{
  "num_hidden_layers": 9,
  "hidden_size": 768,
  "n_experts": 16,
  "experts_per_token": 2,
  "d_expert": 272,
  "d_shared_expert": 256,
  "hidden_act": "swiglu",
  "moe_layers": [0, 1, 2, 3, 4, 5, 6, 7, 8],
  "router_score": "sigmoid",
  "normalize_top_k": true,
  "routed_scale": 1.0,
  "balance_loss": 0.000141,
  "balance_bias": true,
  "router_bias": true,
  "init_std_router": 0.0196,
  "lr_router": 0.000717,
  "vocab_size": 32768,
  "norm": "layernorm",
  "norm_eps": 1e-05,
  "tie_word_embeddings": true,
  "optimizer": "adamw",
  "learning_rate": 0.000785,
  "beta1": 0.95,
  "beta2": 0.99,
  "batch_tokens": 131072,
  "max_seq_len": 512,
  "train_tokens": 514700000,
  "max_steps": 3927,
  "dataset": "wikipedia_en"
}
Below are experts of layer 5 (counted from 0) of a mixture-of-experts language model. Rows are named router (the router's row for the expert) and show model dimensions 384-511. Each number is 200 + 30 x the weight over its row's rms, rounded and kept within 0 to 999.
After each expert's rows: "mostly gets" lists some tokens that are sent to it at least half of the time. This comes from a sample of Wikipedia text that the model never trained on.

# expert 9
router,160,197,174,196,179,191,156,254,203,168,265,253,163,172,222,160,197,212,163,168,206,210,199,206,234,172,231,221,277,241,203,204,183,178,152,254,203,222,164,195,201,238,185,208,219,118,189,178,229,232,231,225,227,161,171,151,191,157,192,184,224,239,214,155,197,194,145,248,165,270,189,175,153,226,197,145,176,206,196,200,172,199,240,249,181,202,205,206,173,200,245,177,185,223,182,150,224,138,201,190,198,220,191,201,150,214,182,238,181,172,189,206,147,210,192,228,212,205,202,196,237,100,213,184,222,229,221,193
mostly gets: " 2", " 1", "0", " 0", "1", " 5"

# expert 2
router,174,224,212,192,192,217,191,245,224,233,231,208,161,167,147,229,219,171,193,170,207,187,177,230,247,203,222,208,226,215,169,164,192,195,166,242,252,238,167,241,213,201,153,138,207,166,214,192,194,226,156,278,159,132,159,99,225,161,238,192,220,198,191,180,202,144,175,279,201,209,162,185,183,168,213,154,122,175,206,180,240,142,162,258,147,215,179,213,225,188,199,196,163,222,220,221,198,159,118,233,216,278,183,174,144,221,203,234,159,184,155,260,202,212,219,229,223,214,170,236,229,185,221,179,209,240,198,187
mostly gets: " and", " with", "'s", " to", " had", " also"

# expert 0
router,147,234,180,237,187,187,136,244,195,239,211,167,205,215,132,206,240,164,194,188,228,206,218,205,205,220,203,249,277,145,227,231,203,211,139,199,150,298,230,179,272,215,166,219,222,204,164,215,192,188,221,259,153,185,186,206,181,197,196,189,230,220,178,178,216,158,174,254,172,229,247,178,142,168,149,159,180,201,137,173,200,178,170,222,198,224,224,251,230,176,277,133,198,203,233,226,260,197,205,194,191,143,214,219,190,244,210,207,223,223,195,193,139,168,240,198,157,190,196,250,145,180,175,239,205,277,146,193
mostly gets: " used", " released", " made", " played", " won", " use"

# expert 10
router,137,208,217,194,223,195,100,203,194,239,186,258,208,208,220,248,222,193,158,218,197,226,155,232,222,202,241,240,266,169,212,162,177,208,173,181,189,201,213,218,208,253,189,171,206,191,201,196,275,222,174,215,165,154,148,194,215,201,199,186,235,163,229,169,177,165,174,267,188,226,220,193,176,150,223,175,231,218,173,176,208,206,193,190,238,172,168,189,225,176,189,217,183,210,250,181,203,218,185,189,206,195,194,181,215,189,196,227,188,182,184,204,175,199,236,163,178,215,190,229,138,175,200,220,168,280,174,206
mostly gets: " of", " University", " game", " team", " name", " album"

# expert 11
router,171,201,183,151,224,244,188,199,177,210,218,233,220,155,183,186,254,182,150,182,243,213,205,193,261,180,206,203,233,179,195,185,172,182,130,232,176,173,172,245,236,241,190,184,225,184,205,185,203,171,170,254,143,150,145,180,188,137,176,158,207,170,216,183,157,196,172,211,191,181,232,210,158,187,209,179,221,182,189,213,199,198,202,185,150,157,172,232,180,178,197,186,176,184,238,189,214,191,162,199,191,205,188,252,156,183,194,217,233,144,170,262,165,191,216,265,161,202,213,155,182,168,208,228,192,241,164,177
mostly gets: " |", "|", " first", " more", " second", " third"

# expert 15
router,202,193,225,157,227,199,190,227,205,157,221,241,135,217,193,178,192,211,183,203,232,124,189,236,260,179,205,249,240,217,161,180,202,201,205,258,183,226,188,247,185,222,210,209,203,194,197,212,229,159,195,267,142,131,219,177,165,151,191,157,215,226,196,179,128,191,171,267,182,246,256,135,166,226,250,208,155,188,160,151,177,193,197,185,207,212,210,245,258,172,259,178,183,203,182,165,225,195,167,216,215,237,189,186,172,190,229,222,192,179,123,174,221,197,222,255,140,207,216,240,182,172,219,164,233,231,201,171
mostly gets: " a", " the", " that", " The", " an", " his"

# expert 4
router,200,234,179,159,205,172,161,223,178,210,170,263,178,201,229,187,184,186,193,214,251,193,203,204,212,161,212,253,215,196,220,218,172,203,201,223,158,246,223,227,217,207,195,232,205,216,172,178,252,219,200,159,146,152,189,146,202,176,199,202,207,165,239,179,164,186,221,210,189,195,181,131,122,218,199,226,184,198,159,153,219,232,162,240,164,217,193,227,235,177,189,170,180,195,247,203,205,229,167,179,179,235,182,226,191,241,169,168,161,143,171,202,216,176,214,201,183,167,197,200,145,186,207,174,240,187,164,205
mostly gets: " mi", " Championships", "ville", "year", " Cup", "ation"

# expert 13
router,177,174,206,171,201,199,201,201,186,197,224,184,160,188,204,233,206,128,268,161,277,145,183,236,249,147,211,230,231,235,158,163,200,207,176,226,180,214,200,211,224,211,170,198,202,174,156,190,178,161,192,225,164,166,174,139,210,226,174,174,162,237,211,192,209,185,191,215,169,234,191,151,160,194,236,190,205,190,208,183,185,195,246,220,184,121,224,164,159,224,198,145,216,259,204,193,216,220,179,190,250,227,220,157,240,193,202,251,217,165,152,211,200,170,230,207,186,221,201,211,165,172,222,182,234,245,189,148
mostly gets: " York", " USA", " England", " London", " France", " Michael"

# expert 12
router,194,198,216,200,184,285,195,225,185,164,263,240,202,150,181,193,182,174,233,173,208,231,177,270,236,199,203,223,180,229,202,143,155,238,190,239,230,213,152,208,203,213,168,175,198,177,244,134,215,184,163,250,161,204,192,190,213,153,166,195,169,178,188,198,169,177,222,188,236,206,236,181,148,182,219,160,202,197,203,206,181,172,239,219,197,186,174,217,179,169,226,220,149,208,170,199,250,212,122,235,208,231,203,193,172,207,210,250,197,159,158,192,159,216,220,188,153,218,173,206,184,174,270,181,233,190,230,139
mostly gets: "ak", " John", " David", "z", "u", "ley"

# expert 1
router,221,190,166,171,263,201,175,156,204,179,240,204,164,213,149,176,248,212,199,215,256,211,155,186,256,175,206,208,237,221,222,194,192,194,192,200,215,220,151,198,194,150,214,169,219,183,196,227,163,135,200,243,204,175,191,243,210,141,221,154,143,219,220,189,197,224,193,207,150,246,190,200,222,191,165,162,191,172,175,214,181,259,170,196,160,172,188,240,227,186,235,178,167,251,272,160,218,165,198,186,247,192,180,251,201,211,166,182,231,209,142,213,251,194,234,213,186,170,151,198,172,218,200,217,214,163,172,159
mostly gets: "%", " not", " some", "ated", "ized", "ical"

# expert 6
router,192,151,223,186,212,178,225,148,254,193,209,210,139,166,206,207,182,159,202,223,226,162,205,218,216,170,252,192,224,234,170,162,230,202,125,185,157,203,183,223,234,240,167,205,190,194,200,163,232,150,190,202,157,148,183,171,208,209,216,194,232,174,215,139,188,152,147,252,157,217,244,158,184,199,211,168,163,181,199,159,221,153,186,208,186,202,198,209,234,202,253,179,154,209,232,220,172,164,200,213,178,180,212,233,197,249,162,181,239,181,215,187,181,181,179,212,226,244,245,218,162,187,192,197,167,199,185,212
mostly gets: ")", "\n", "==", "===", "\n ", "\""

# expert 14
router,158,166,150,201,190,215,166,247,197,182,189,221,178,181,213,202,166,165,158,186,262,159,194,212,228,211,206,238,178,177,209,169,186,196,220,220,181,188,164,138,258,235,190,211,231,193,223,167,256,172,223,244,195,169,197,186,166,201,202,182,184,215,194,193,232,209,159,257,181,208,195,170,194,215,203,207,165,150,216,189,146,208,172,219,149,203,168,206,204,227,233,128,176,220,263,201,176,172,176,220,234,192,218,227,169,173,213,228,240,252,186,227,223,191,187,208,178,265,207,204,203,188,227,127,247,217,172,220
mostly gets: ".", ").", "°", "\".", "′", " ."

# expert 5
router,180,198,184,195,243,192,177,238,195,228,188,258,189,178,205,185,220,161,221,213,274,192,237,174,229,184,186,257,215,148,198,128,172,171,187,217,210,162,200,231,207,285,177,193,219,183,205,217,196,193,189,228,185,175,196,220,217,162,178,172,181,149,179,140,163,244,198,223,214,272,158,187,98,167,223,171,209,215,184,190,151,147,184,274,190,217,192,212,195,146,239,105,169,211,247,217,220,226,171,230,204,205,185,158,172,195,169,213,225,206,197,222,193,210,199,204,175,202,219,245,238,138,157,198,200,223,152,214
mostly gets: " (", "-", "(", "_{", " [", "{"

# expert 7
router,151,186,210,192,214,175,174,267,209,176,226,208,179,194,167,236,205,178,205,174,205,154,208,194,232,189,180,183,250,160,151,211,171,188,170,230,182,254,215,202,193,196,242,199,156,180,196,210,237,175,182,228,135,210,141,197,189,179,190,171,204,222,186,176,165,183,179,263,163,221,236,184,149,189,182,201,208,215,182,140,198,152,176,217,195,181,141,194,182,212,261,194,215,237,222,181,244,189,171,226,206,217,203,278,203,222,199,239,210,138,158,156,159,191,240,190,177,210,165,238,211,241,215,177,183,309,149,207
mostly gets: " in", " was", " is", " from", " on", " at"

# expert 8
router,219,170,199,174,175,212,158,164,208,193,210,241,233,179,206,211,204,176,218,238,246,165,234,207,211,212,171,222,288,232,192,164,183,197,171,261,167,251,212,227,223,230,131,173,227,143,194,190,158,198,200,229,202,178,173,131,209,213,209,127,184,206,182,190,204,159,161,291,180,227,196,128,177,190,193,184,195,189,161,183,237,209,190,239,168,178,184,203,133,230,241,178,166,231,209,180,239,224,164,215,225,198,227,204,231,214,164,215,167,230,196,219,206,173,227,205,181,164,254,200,220,137,181,205,180,269,214,194
mostly gets: " R", " K", " B", " T", " S", " H"

# expert 3
router,171,195,197,158,156,203,192,249,219,199,235,206,135,154,192,193,205,189,225,165,277,151,210,152,209,140,202,230,215,209,207,167,193,197,158,233,190,202,248,234,169,222,157,187,220,168,215,171,204,206,192,237,141,140,217,156,176,175,205,196,168,205,270,226,170,182,151,229,190,238,183,122,165,212,207,178,205,198,191,249,157,177,207,269,212,206,199,198,226,159,212,145,165,225,264,158,229,197,165,192,209,223,174,196,182,185,178,217,177,154,182,229,151,167,244,252,205,177,234,224,181,211,164,203,180,239,179,219
mostly gets: ":", ",", "),", ");", " such", " including"